config.yaml
num_hidden_layers: 8
hidden_size: 128
n_experts: 8
experts_per_token: 1
d_expert: 320
d_shared_expert: 0
hidden_act: "squared_relu"
moe_layers: [1, 2, 3, 4, 5, 6, 7]
router_score: "sigmoid"
normalize_top_k: false
routed_scale: 2.0
balance_loss: 0.000316
balance_bias: true
init_std_router: 0.0218
lr_router: 0.00233
vocab_size: 14450
norm: "rmsnorm"
norm_eps: 1e-06
tie_word_embeddings: "early"
optimizer: "muon_variant"
learning_rate: 0.0153
beta1: 0.95
max_grad_norm: 1.0
batch_tokens: 65536
max_seq_len: 1024
train_tokens: 293000000
max_steps: 4471
dataset: "wikipedia_en"
Below are experts of layer 4 (counted from 0) of a mixture-of-experts language model. Rows are named router (the router's row for the expert), down (a neuron's output weights, with its number) and show model dimensions 0-127. Each number is 200 + 30 x the weight over its row's rms, rounded and kept within 0 to 999.
Before each expert's rows: "comes before" lists some tokens at least twice as common just after its tokens as in all text. This comes from a sample of Wikipedia text that the model never trained on. Tokens count by the router's weight.

# expert 1
comes before: ",", " of", " and", " to", " in", " with"
router,182,95,243,214,182,178,262,141,167,266,228,181,153,196,169,228,192,162,277,197,191,200,232,187,129,186,230,196,167,206,173,205,190,147,200,165,214,182,246,214,206,227,159,140,182,239,200,216,178,153,162,241,156,245,191,211,241,169,245,167,170,197,201,196,197,174,125,204,200,198,179,180,201,178,196,183,199,193,179,244,186,183,201,208,191,215,154,217,185,227,200,206,198,201,237,226,193,181,192,208,140,194,188,204,218,160,161,221,212,194,184,167,241,164,202,218,203,183,218,189,184,151,227,219,199,189,205,216
down37,248,161,215,204,228,198,163,180,189,209,235,210,185,205,251,219,175,167,203,198,193,182,171,124,163,219,248,235,218,168,274,161,193,206,149,218,174,170,225,191,205,210,165,223,228,147,168,235,178,199,238,221,202,246,201,231,217,193,232,231,163,236,190,181,150,189,165,216,246,262,193,280,177,194,209,184,167,217,173,160,209,161,153,160,189,197,209,239,223,175,152,255,237,220,200,213,184,202,203,202,186,201,196,203,149,199,260,161,182,250,219,159,216,180,184,188,213,222,167,176,198,196,197,172,202,233,156,226
down38,200,200,175,235,229,187,203,224,163,186,186,236,228,242,158,214,207,193,204,249,152,177,209,213,173,177,231,173,227,166,257,210,120,221,179,246,210,179,199,204,207,200,198,201,228,204,244,259,169,246,177,198,195,236,221,188,205,246,203,255,182,195,234,237,185,224,217,175,232,215,170,162,158,188,183,196,237,210,174,131,239,145,174,162,200,188,195,231,200,149,192,155,191,237,238,160,179,181,224,223,210,220,256,141,182,139,168,177,239,197,235,203,242,190,151,187,235,200,209,195,206,217,141,196,220,237,210,193
down39,247,219,200,189,139,223,171,214,218,194,199,137,246,194,147,180,193,204,170,171,201,199,239,177,199,181,191,164,226,190,237,236,206,259,203,203,193,167,215,163,219,168,212,217,165,203,175,201,217,246,215,196,214,207,216,186,171,183,214,223,207,139,163,194,199,164,217,206,137,200,190,259,214,203,192,206,208,206,257,160,192,188,160,215,212,142,232,221,176,190,240,161,253,202,206,235,229,161,188,208,208,224,197,231,227,149,221,190,236,176,229,239,238,267,157,158,231,162,110,190,162,182,173,179,232,189,242,226
down40,237,214,152,249,157,176,197,191,236,210,223,198,193,248,202,176,222,217,218,208,168,219,206,145,204,193,228,202,143,251,198,204,220,224,168,179,159,197,270,202,199,159,159,224,219,204,190,182,223,203,188,171,193,145,194,190,189,219,212,227,244,187,178,167,157,181,254,201,177,150,197,232,205,176,142,156,218,232,198,231,184,200,254,189,158,187,199,222,189,229,177,238,233,139,195,187,271,165,180,225,187,255,192,197,229,178,206,203,229,223,200,221,224,188,160,168,163,277,141,227,182,166,152,232,202,183,175,211
down41,214,227,216,168,183,175,177,159,274,184,215,188,227,223,205,177,182,217,199,222,206,190,187,222,195,241,224,272,167,180,235,162,208,178,222,190,161,203,182,247,147,225,189,183,214,231,194,193,200,233,176,186,199,184,150,216,205,270,177,211,210,202,236,225,209,245,190,152,184,192,240,190,203,148,185,198,214,232,232,187,172,157,200,175,246,179,234,228,143,250,240,273,225,167,198,207,212,214,212,138,206,144,204,168,157,217,170,158,167,176,220,190,203,233,163,223,232,252,168,255,171,178,203,193,226,249,205,225
down42,222,233,205,191,194,229,214,210,212,208,200,195,197,179,233,211,164,214,266,172,197,220,177,231,196,240,254,197,184,197,198,207,211,186,179,180,222,218,250,192,258,184,262,182,149,136,156,222,217,192,184,168,256,227,233,165,228,163,165,243,183,169,150,196,249,189,222,186,213,251,203,175,168,225,166,188,158,229,176,247,229,154,221,221,168,115,157,164,229,184,211,234,182,187,215,165,175,205,232,225,210,200,180,193,231,189,199,263,167,194,192,207,178,182,256,260,220,226,142,188,239,191,187,178,196,185,177,223
down43,126,183,190,165,218,156,209,153,204,191,174,233,214,193,192,179,180,259,133,187,218,266,199,246,219,209,159,171,161,212,197,200,159,197,208,145,197,198,195,218,171,184,213,220,211,145,256,165,198,204,208,220,205,179,211,194,157,203,209,234,189,228,262,156,189,252,204,161,194,228,195,170,207,194,246,233,197,178,164,179,214,191,210,225,182,219,222,232,211,155,202,186,225,224,120,254,166,188,183,132,210,221,226,211,167,186,227,221,198,208,171,210,181,205,182,192,157,201,198,178,241,184,171,163,161,116,180,173
down44,231,232,195,179,210,172,211,218,210,210,234,168,155,184,238,181,238,215,235,192,233,209,159,185,186,201,245,164,225,184,186,240,241,189,196,270,166,215,170,232,182,184,221,231,231,194,232,211,229,143,202,223,211,235,228,265,229,234,188,211,187,182,154,213,190,157,205,232,205,226,195,182,183,269,202,223,274,202,217,156,236,265,219,164,243,171,182,208,238,193,198,172,173,189,163,173,240,206,174,216,201,211,213,200,161,234,234,185,158,199,214,134,190,128,217,197,228,210,242,168,166,228,218,197,248,232,166,185
down45,215,213,197,229,227,175,207,178,176,219,264,205,188,200,219,225,186,231,189,167,230,154,255,237,229,188,199,204,184,269,193,232,169,170,196,195,168,187,213,246,156,226,159,167,203,165,173,228,210,276,232,203,175,171,158,207,225,208,176,151,184,248,265,209,188,182,206,189,205,201,145,211,168,239,205,229,218,198,212,181,251,168,230,144,212,177,245,191,164,220,245,272,179,222,188,159,186,165,188,178,174,176,177,188,148,231,193,206,202,235,213,211,136,262,161,192,237,206,199,193,191,207,194,203,170,149,221,220

# expert 3
comes before: " to", " of", " in", " by", " on", " for"
router,197,158,211,194,228,214,213,120,213,238,171,149,125,184,203,252,156,195,235,176,241,234,233,217,163,196,217,196,202,206,182,261,225,193,179,146,188,205,211,261,250,178,140,171,191,219,186,190,214,202,188,217,177,232,181,207,238,162,209,191,176,187,218,195,227,201,134,148,195,137,168,152,212,138,222,170,188,149,202,179,212,182,207,244,183,175,189,193,145,213,189,215,167,205,149,198,192,198,189,204,205,197,157,200,208,230,168,212,193,198,190,165,233,171,209,245,190,252,157,186,152,184,231,209,165,203,234,178
down66,214,195,184,184,216,209,147,130,216,149,195,163,209,198,162,175,193,200,209,231,175,131,242,158,140,205,218,225,210,238,212,190,249,189,253,197,200,168,224,190,205,219,284,201,207,203,193,247,207,238,276,212,180,192,235,210,180,203,200,204,140,203,155,234,208,181,206,198,181,186,209,249,192,193,239,159,193,230,200,166,206,206,221,161,209,238,164,196,244,203,199,170,225,196,179,207,181,203,176,188,235,229,221,192,206,190,201,197,183,227,182,188,267,185,199,204,129,168,191,181,136,286,207,181,185,166,248,225
down67,235,149,210,243,212,196,121,200,193,271,227,224,264,194,206,247,221,151,173,232,188,195,220,170,204,139,114,163,190,232,237,222,244,175,198,182,191,122,176,176,169,211,205,210,208,210,222,220,157,204,218,191,195,199,199,205,219,212,178,187,213,243,203,258,192,232,211,173,170,226,180,210,208,205,150,239,162,175,202,173,147,184,205,143,177,171,198,215,232,182,184,227,234,192,210,197,190,164,186,162,200,156,246,170,225,196,216,156,228,190,186,183,179,207,201,184,215,199,236,211,223,185,123,157,186,192,237,190
down68,210,238,202,169,252,178,201,206,174,204,215,233,159,182,202,224,219,192,202,204,235,214,228,216,192,212,206,178,210,218,176,234,145,224,240,169,205,197,197,212,154,228,218,156,201,211,205,154,218,217,175,147,253,205,237,200,207,199,230,228,245,224,224,218,216,215,235,233,171,167,210,193,191,248,220,230,170,218,240,128,209,243,219,165,192,149,169,189,184,204,247,172,244,178,230,265,183,203,211,206,135,173,216,200,133,217,166,232,168,212,234,290,150,213,260,218,232,221,165,221,212,178,194,251,212,200,229,216
down69,247,223,168,229,164,229,181,139,172,186,226,197,193,227,235,211,189,170,199,199,186,230,196,181,169,166,218,240,180,190,209,195,186,183,190,238,157,226,172,208,223,152,188,140,250,209,264,149,195,239,165,153,241,235,162,192,198,211,191,221,211,203,172,184,164,256,235,166,220,200,206,213,235,261,186,177,210,167,203,236,192,213,213,169,212,259,217,216,205,199,200,261,191,175,219,161,205,206,167,159,269,188,141,199,188,185,221,215,210,224,146,216,164,212,213,263,176,263,233,198,193,213,176,204,163,175,142,203
down70,202,219,192,179,174,209,180,189,162,227,203,230,222,202,207,227,204,179,245,198,181,209,206,207,174,156,166,187,163,150,213,225,217,156,208,198,213,226,226,163,217,210,236,191,211,141,148,194,164,181,193,199,163,178,191,187,148,136,198,248,245,222,228,227,170,187,222,230,235,252,176,188,199,180,191,213,186,242,199,240,198,186,180,241,214,156,214,227,221,197,214,215,184,233,186,193,222,248,195,217,232,243,171,167,232,234,162,216,189,180,217,148,197,231,209,188,210,82,237,241,215,167,165,186,232,178,120,144
down71,164,182,195,223,205,235,207,180,136,235,171,181,195,235,188,185,221,213,212,180,188,239,209,229,175,168,220,172,250,224,245,211,178,161,240,273,182,255,271,172,161,154,235,223,256,197,217,221,164,171,171,199,202,236,193,203,207,229,239,227,219,183,210,202,191,169,200,153,192,168,213,227,211,220,246,220,211,229,191,145,243,208,162,140,248,152,284,185,258,198,185,199,185,194,228,205,186,156,190,248,219,204,191,207,213,169,197,247,189,221,177,217,159,176,188,221,203,214,236,241,240,208,237,187,200,205,169,214
down72,169,224,186,176,179,196,173,188,191,224,181,129,174,158,191,225,197,215,203,174,255,205,211,247,259,186,222,181,205,218,234,162,193,225,216,228,188,184,238,264,187,164,249,201,251,207,242,164,240,190,155,232,224,217,190,222,230,206,160,187,209,216,190,203,164,211,271,207,189,228,266,175,195,285,196,217,203,152,177,167,221,215,195,190,200,220,175,259,261,229,232,193,172,147,186,193,191,191,216,215,232,201,250,196,223,228,193,178,198,235,254,212,248,197,244,196,189,226,189,231,228,236,264,191,196,223,196,206
down73,175,232,189,188,209,212,196,164,214,227,167,249,172,156,204,198,183,168,191,196,184,164,153,168,286,214,230,209,208,213,162,243,205,220,233,172,172,205,162,191,167,227,172,178,196,233,167,205,262,196,203,204,184,162,166,230,198,195,200,187,214,188,156,208,257,215,240,190,217,202,247,215,173,188,192,186,196,204,215,144,181,131,146,263,156,242,222,221,254,163,195,210,209,226,173,202,219,206,201,207,167,232,152,196,197,176,251,218,240,189,211,181,209,184,151,170,208,165,254,201,231,156,128,191,139,194,199,228
down74,170,143,243,192,212,197,142,210,187,251,212,183,192,194,221,128,219,170,176,169,231,199,239,220,161,182,196,199,193,207,236,224,174,156,191,210,234,181,136,137,189,216,203,170,167,182,172,222,205,222,224,162,212,182,198,224,155,156,192,212,236,204,174,190,199,224,261,185,178,211,170,180,217,255,208,203,211,223,204,260,177,212,235,196,268,212,223,188,215,222,280,262,254,166,222,249,145,203,171,226,190,184,182,225,221,172,246,244,156,196,238,178,238,191,215,207,195,178,183,159,234,205,204,195,184,204,215,220

# expert 6
comes before: "20", "19", "18", "1", "2", "10"
router,227,196,264,244,164,220,242,214,276,179,185,153,169,189,211,217,189,226,196,195,240,186,234,190,191,178,233,154,281,174,246,216,172,136,197,203,195,211,188,281,194,236,185,167,148,235,193,150,179,200,112,246,177,203,233,161,153,183,250,205,239,217,200,177,186,226,158,198,196,159,168,210,216,169,187,147,201,168,237,190,185,209,211,220,190,180,218,183,151,214,206,189,175,192,171,166,181,191,198,207,180,237,187,226,190,180,156,250,212,179,200,174,217,210,181,153,173,184,150,199,186,184,203,202,208,192,194,198
down66,220,191,183,231,158,225,181,170,205,210,215,207,192,127,222,207,176,202,263,155,172,217,186,203,201,171,240,126,198,240,172,175,235,264,220,208,185,172,182,204,223,210,239,210,176,227,159,192,278,209,235,230,202,198,193,191,190,187,151,170,204,213,215,153,186,110,170,176,216,185,197,190,154,215,136,209,167,199,182,171,227,193,195,187,188,140,176,209,190,158,172,161,223,192,195,238,213,192,168,218,158,193,216,235,176,152,190,192,202,217,176,186,251,203,131,259,183,207,209,209,259,208,199,229,190,157,187,208
down67,213,148,145,250,238,224,165,229,188,212,214,222,230,219,223,199,185,207,179,220,268,212,204,180,199,118,159,183,216,199,200,191,227,187,151,176,192,201,190,150,214,195,209,187,246,171,178,180,180,236,198,183,223,209,195,231,249,207,173,229,173,199,223,266,199,215,184,189,210,192,197,193,212,187,202,212,153,243,169,214,179,167,202,198,199,215,177,215,223,172,187,194,218,227,180,264,151,182,275,186,239,162,253,185,166,196,245,120,233,152,184,171,195,227,148,238,233,221,267,203,206,188,160,177,215,211,228,242
down68,209,227,179,248,190,190,162,213,150,242,173,197,205,248,205,228,173,220,175,205,175,230,230,201,200,205,176,226,222,213,204,214,174,230,196,183,180,178,211,242,237,187,214,162,193,267,249,220,167,180,248,255,177,254,177,171,192,258,203,256,257,226,198,238,230,233,164,213,196,204,208,200,193,206,228,189,243,190,234,186,227,248,207,163,247,202,259,197,206,188,227,202,210,159,163,218,211,244,209,247,131,188,183,184,132,249,234,196,168,197,190,240,190,202,167,144,199,202,212,163,207,203,203,233,177,185,272,177
down69,211,281,169,216,177,257,199,215,208,181,205,138,196,217,192,196,192,155,198,211,182,234,237,219,194,236,232,194,181,210,170,204,193,212,184,170,189,236,206,180,194,233,204,248,240,161,182,171,209,174,235,149,187,201,177,159,170,261,230,175,214,219,205,242,210,191,183,145,220,238,231,137,166,220,248,223,190,192,171,206,147,210,226,163,175,213,219,235,154,151,178,207,189,154,245,173,214,224,243,216,223,225,252,174,139,229,223,223,189,206,213,207,180,173,194,177,196,214,218,193,202,241,213,169,235,112,199,150
down70,186,176,190,171,208,245,181,169,264,204,201,200,222,143,211,173,211,224,159,197,192,164,186,192,208,195,176,146,130,252,219,232,208,189,207,187,229,242,185,232,190,195,249,245,200,245,200,192,229,203,195,254,170,166,202,190,165,232,166,178,212,228,270,185,161,227,215,158,169,189,180,206,200,263,204,168,223,224,254,216,223,164,207,210,173,174,204,166,255,192,201,216,208,213,163,243,267,233,212,211,235,232,188,228,183,181,194,207,239,184,189,201,179,194,172,158,270,240,234,229,194,240,168,270,215,192,181,189
down71,205,188,251,197,213,170,134,167,183,203,198,181,219,236,205,181,227,200,182,199,220,211,276,214,179,206,196,171,236,310,254,224,194,181,192,239,170,197,247,171,197,185,197,255,168,207,235,246,170,232,252,182,238,214,210,198,213,253,237,222,218,187,189,185,179,183,200,141,152,170,199,124,207,190,199,208,249,199,168,224,225,199,193,153,180,205,183,202,239,180,201,238,203,193,261,161,195,215,180,159,206,208,218,164,182,188,192,253,223,215,223,196,188,233,173,208,180,257,185,196,226,240,200,216,251,217,184,237
down72,205,218,183,152,226,230,199,240,192,205,137,188,226,194,232,175,175,242,163,176,228,215,156,203,175,218,155,191,195,171,215,191,183,181,181,171,248,227,217,203,183,204,199,201,190,242,243,195,213,210,184,202,278,204,248,211,247,184,192,226,209,214,201,203,207,172,218,233,154,180,227,225,201,217,240,181,237,204,250,164,183,185,187,209,221,218,251,241,212,235,250,197,201,192,197,147,211,212,175,125,261,230,222,211,274,167,179,224,222,178,183,198,216,187,250,156,128,194,181,117,173,143,206,191,189,206,190,238
down73,217,185,184,196,222,226,179,145,223,190,199,157,225,151,193,196,242,185,166,222,162,185,194,236,203,201,231,182,246,201,189,271,180,189,230,246,246,193,147,198,192,205,216,166,143,208,201,203,209,158,202,194,228,151,214,217,256,221,278,238,191,218,125,220,218,144,245,171,183,187,158,231,151,218,187,250,219,185,186,227,187,152,184,219,219,196,233,230,245,188,143,227,204,211,181,196,185,188,166,228,201,143,169,239,187,172,237,215,199,205,210,182,199,207,187,185,216,163,201,230,228,207,219,232,161,262,153,224
down74,199,197,276,227,241,176,185,218,156,201,161,161,193,226,164,162,179,179,228,219,187,187,203,176,233,191,214,185,243,219,224,165,207,165,151,241,201,169,149,176,200,190,249,234,218,176,193,182,168,188,243,182,150,198,174,156,145,233,227,194,197,197,207,174,253,225,209,225,170,225,226,218,174,222,200,199,160,243,149,242,181,219,186,151,190,155,210,259,202,202,249,217,218,176,188,197,192,227,149,233,171,202,227,186,231,159,234,224,158,172,219,205,239,137,278,174,198,202,195,216,197,253,211,178,211,191,250,189

# expert 4
comes before: "|", "==", " The", "-", "The", "==="
router,239,170,264,189,204,212,255,189,189,193,246,209,182,209,225,227,161,178,221,170,218,191,212,168,205,164,229,219,224,215,219,175,221,159,162,181,205,237,211,244,171,182,181,112,190,250,186,174,161,225,182,241,164,232,197,213,190,195,278,204,178,207,196,264,195,193,173,165,155,200,140,175,205,212,193,168,256,157,174,223,182,237,149,257,168,203,205,195,175,171,160,170,224,180,167,180,211,190,219,205,202,214,132,191,168,169,167,230,219,197,157,161,248,199,209,197,174,207,165,184,199,177,267,221,199,201,207,202
down66,227,165,182,210,199,202,243,208,199,171,215,191,223,249,241,130,211,161,229,223,190,232,197,244,195,165,182,142,220,184,187,144,204,183,225,218,152,158,173,159,168,186,251,180,246,151,119,222,233,206,258,214,183,188,234,226,226,196,189,158,204,199,232,190,196,215,251,159,237,179,209,171,196,171,165,180,148,227,206,200,254,256,172,230,201,184,167,214,232,207,249,187,210,150,216,221,173,198,191,171,209,220,210,191,217,131,170,186,207,206,211,220,183,236,200,244,170,170,190,240,168,199,198,173,190,232,154,213
down67,216,140,151,249,232,205,204,178,226,237,184,210,209,188,232,217,177,258,169,283,258,192,246,193,214,181,189,190,231,215,222,212,170,190,198,201,188,203,191,202,193,213,170,210,214,221,160,188,204,191,202,188,145,169,149,227,224,170,199,188,211,186,156,222,208,189,218,234,196,227,194,233,201,242,166,219,169,213,146,188,163,222,227,186,222,176,152,185,139,204,206,194,195,184,200,184,107,203,191,156,176,200,263,200,204,194,261,193,222,139,211,236,215,270,165,210,216,188,259,156,209,183,155,212,173,174,176,236
down68,243,195,186,209,181,208,173,194,192,229,246,197,133,225,241,208,210,162,175,193,225,188,206,212,226,150,238,237,182,191,213,206,219,243,177,200,188,200,245,212,74,197,209,166,169,239,171,217,176,223,179,210,185,263,208,167,235,216,204,140,205,198,165,135,229,224,179,135,212,174,163,193,187,218,219,233,230,193,216,221,237,236,166,155,162,208,172,167,225,188,183,244,211,187,192,262,185,220,167,206,209,206,226,201,196,234,189,184,178,177,176,214,205,239,170,192,207,197,156,149,249,191,208,184,221,202,228,139
down69,209,188,156,157,215,211,173,152,139,185,182,191,190,203,227,217,193,220,202,123,220,180,237,145,201,234,202,168,273,207,199,239,201,201,224,202,203,232,240,256,228,204,208,221,167,236,167,173,221,202,189,202,185,212,214,268,215,164,233,218,216,179,228,194,180,150,210,207,168,195,192,206,191,222,206,213,232,165,141,182,223,209,185,203,189,184,165,202,194,167,242,216,238,130,195,231,200,183,241,208,180,157,174,135,121,274,231,196,227,183,223,217,172,164,222,200,175,250,206,172,203,223,150,232,185,211,173,184
down70,201,260,236,197,190,216,220,202,143,198,195,245,247,207,196,222,179,172,246,170,126,207,194,141,169,159,176,204,222,196,230,239,197,162,221,220,177,259,198,231,219,216,255,179,237,208,204,158,167,191,168,156,164,204,209,177,239,221,201,182,241,191,235,193,224,227,184,265,164,218,176,217,185,195,222,188,199,247,138,248,218,179,169,200,163,224,195,229,250,205,185,196,210,229,128,202,241,188,212,226,238,226,177,167,189,194,226,187,210,168,179,206,184,259,219,189,250,228,236,172,183,178,224,237,178,209,151,172
down71,226,231,214,219,219,224,211,222,236,218,222,171,260,210,183,175,236,208,229,166,217,210,208,209,156,182,232,186,175,162,217,137,220,206,238,198,164,237,241,217,250,200,223,229,218,161,197,172,173,164,204,173,248,202,168,202,205,247,181,190,226,227,228,235,224,217,232,161,244,200,166,205,175,193,242,189,178,159,211,220,211,258,168,151,200,257,151,198,275,224,160,192,189,190,235,214,194,126,186,209,214,223,250,187,232,189,218,220,225,199,117,206,199,214,185,188,208,254,182,225,232,206,232,172,199,217,140,231
down72,195,153,191,188,200,202,207,217,239,270,241,174,189,226,178,208,253,238,177,153,215,145,209,227,280,212,180,242,219,199,179,194,235,247,236,225,171,189,244,226,200,153,207,198,213,167,200,207,193,158,154,217,205,203,204,181,280,221,199,181,219,214,219,226,208,207,182,241,262,211,194,210,222,174,236,180,166,246,133,242,225,194,217,188,199,212,197,192,182,243,218,244,196,155,220,170,201,246,214,184,230,215,209,179,195,194,242,175,215,158,179,156,218,252,247,134,188,182,193,179,257,194,242,184,186,193,184,174
down73,181,204,193,159,177,259,179,173,205,191,194,189,262,99,175,257,217,222,183,245,203,201,221,259,189,195,216,183,196,231,147,176,199,203,203,174,221,169,172,200,197,168,218,168,216,266,200,222,180,254,169,162,216,225,212,218,146,236,254,197,211,162,171,207,256,183,227,228,217,203,211,205,161,176,196,203,190,222,212,181,211,257,205,200,182,192,247,221,183,177,205,184,170,170,212,148,210,235,248,167,191,216,177,202,241,151,217,186,247,192,216,235,239,201,208,197,257,185,174,201,205,193,231,282,216,189,155,191
down74,191,211,221,166,200,187,212,211,211,187,195,220,228,182,216,171,243,201,192,227,213,200,179,109,153,199,193,208,171,207,212,217,128,120,199,207,220,179,152,175,170,159,173,263,206,214,185,173,199,159,180,180,201,202,243,202,117,216,191,162,203,120,226,227,246,203,172,161,203,189,221,173,169,236,265,219,190,242,199,208,165,186,209,206,225,201,182,212,210,182,238,192,137,202,200,238,233,210,183,256,258,178,185,192,249,200,191,195,162,180,229,206,214,236,250,180,227,183,202,202,199,179,188,198,238,206,141,228

# expert 2
comes before: "-", "|", " a", " first", " an", " well"
router,186,201,206,220,206,194,248,196,255,238,173,171,215,226,181,221,187,222,232,195,239,202,167,165,197,188,231,201,288,208,252,199,213,151,140,225,227,217,188,184,258,216,221,154,194,228,181,174,195,241,186,197,154,198,188,170,174,227,233,189,176,192,194,224,177,168,187,224,269,201,156,180,216,170,231,220,229,166,228,206,190,178,148,235,198,221,199,164,169,185,232,197,181,202,181,221,207,183,254,189,177,277,215,178,208,223,175,173,228,187,202,196,158,203,146,172,176,199,185,236,143,153,280,171,167,204,174,154
down37,164,169,209,153,236,195,178,192,167,250,175,202,193,152,188,218,201,156,228,223,177,178,137,210,201,248,208,211,245,184,258,169,154,223,183,185,205,206,215,201,237,214,226,208,200,205,190,195,205,182,216,214,171,203,210,239,203,197,214,199,270,215,192,172,175,185,168,167,245,237,156,280,161,227,202,211,191,216,215,220,228,191,235,186,236,148,170,232,127,221,171,177,161,162,171,224,212,200,153,147,197,193,176,165,147,151,233,161,194,180,214,220,142,213,166,164,168,222,219,200,228,132,181,170,221,190,220,196
down38,187,239,218,150,248,173,198,229,212,199,187,215,203,185,196,225,199,155,154,238,229,132,138,192,201,220,213,225,196,176,155,240,181,159,159,191,203,152,225,190,183,151,209,181,137,224,261,178,202,141,179,195,241,232,180,131,226,212,198,228,168,224,205,226,155,206,231,238,172,260,214,143,161,178,197,182,214,171,204,229,211,194,215,138,181,233,201,204,220,164,216,194,256,192,130,193,162,186,211,202,238,206,182,194,212,192,188,165,193,155,216,224,186,185,251,219,214,191,168,176,211,171,223,171,216,173,223,170
down39,204,177,161,188,156,223,149,190,200,185,187,174,156,199,224,239,257,170,180,256,160,183,214,244,214,171,241,153,172,208,199,186,228,213,254,178,174,259,192,163,202,209,204,230,189,179,140,202,263,171,225,273,248,236,226,161,214,201,230,234,229,196,193,208,165,199,262,222,211,153,189,203,218,213,203,202,162,176,187,217,222,216,242,163,218,202,157,191,231,154,225,220,274,172,165,240,252,191,214,183,195,207,192,204,219,191,180,171,226,247,185,213,221,215,229,231,226,196,171,252,190,160,163,190,229,184,180,183
down40,173,184,193,241,206,222,205,175,196,173,203,214,213,180,228,189,208,227,242,169,181,200,219,170,262,188,226,210,188,192,160,144,198,235,215,222,230,183,216,247,245,176,172,260,169,237,195,194,191,193,242,167,231,146,189,195,222,164,171,214,178,190,200,201,214,248,233,236,233,164,183,204,221,186,171,215,187,228,165,229,188,172,241,152,200,173,185,171,215,219,182,289,183,168,288,167,170,165,169,141,233,204,174,269,190,162,232,209,219,242,158,171,198,182,228,154,201,209,210,203,197,218,164,240,172,150,197,199
down41,184,214,262,163,215,182,227,163,223,191,204,176,184,198,220,118,234,196,242,197,208,222,155,188,188,226,157,232,185,212,219,187,202,170,187,190,208,225,217,159,188,227,138,207,188,261,173,168,233,203,137,185,228,149,117,175,234,214,213,256,208,218,150,187,222,201,189,186,215,156,251,195,202,164,168,239,210,202,209,196,201,240,188,226,194,167,218,185,128,253,213,211,189,197,206,191,194,194,213,208,231,174,239,178,205,196,182,196,182,255,157,174,237,183,155,213,183,241,228,248,146,147,178,221,208,238,195,223
down42,199,197,211,203,214,239,155,148,206,191,166,186,149,168,200,179,166,218,152,173,179,239,212,182,207,191,219,228,258,213,173,246,216,232,209,134,247,200,191,203,207,205,221,181,211,156,187,198,197,176,238,127,170,209,198,220,219,193,165,224,222,148,212,202,229,103,221,228,175,186,185,213,190,215,236,205,226,177,247,149,212,245,222,210,247,183,243,217,224,225,237,246,209,257,242,221,188,218,197,275,195,183,162,200,212,187,199,181,186,179,205,212,181,224,182,207,225,197,191,155,196,273,182,201,222,188,137,164
down43,188,239,179,147,158,216,215,227,219,181,241,188,208,189,128,231,191,222,170,224,157,187,188,174,192,211,147,164,150,214,148,174,197,162,188,199,203,154,179,227,232,231,199,217,161,237,180,118,227,239,178,182,225,210,219,191,173,212,173,223,174,214,208,228,186,190,164,192,205,214,188,162,219,189,227,178,237,211,205,165,226,177,217,212,185,255,238,207,214,177,208,170,191,154,162,188,152,202,221,171,179,153,220,262,176,222,235,187,155,244,194,214,194,214,249,189,124,157,232,157,170,200,178,139,194,169,165,174
down44,235,236,159,244,232,204,260,202,239,201,211,177,138,199,207,184,185,197,200,198,240,179,181,226,236,175,178,253,235,184,182,193,223,196,209,244,189,196,186,218,152,193,225,211,239,189,193,176,198,172,183,183,204,202,188,156,247,197,185,206,233,204,236,186,194,178,166,197,132,213,247,192,216,233,191,170,240,138,217,178,223,226,193,157,236,170,221,235,200,258,234,202,179,203,188,204,212,268,202,152,198,180,152,143,240,190,201,219,183,217,185,176,214,160,252,193,198,179,206,152,251,213,143,168,229,250,278,171
down45,196,158,163,205,231,249,202,223,193,175,255,202,189,243,171,211,204,201,201,191,252,220,226,207,209,207,221,147,156,250,177,247,176,250,231,155,198,209,217,223,152,202,240,172,201,246,221,241,223,191,204,172,141,166,184,211,244,214,203,184,185,229,211,208,236,151,209,194,245,182,196,241,140,209,223,169,174,183,157,175,190,189,227,207,205,200,198,226,184,222,167,182,161,237,187,174,147,183,149,166,178,201,216,214,204,237,171,237,128,209,151,145,157,228,180,138,217,231,193,167,167,200,212,230,156,184,229,212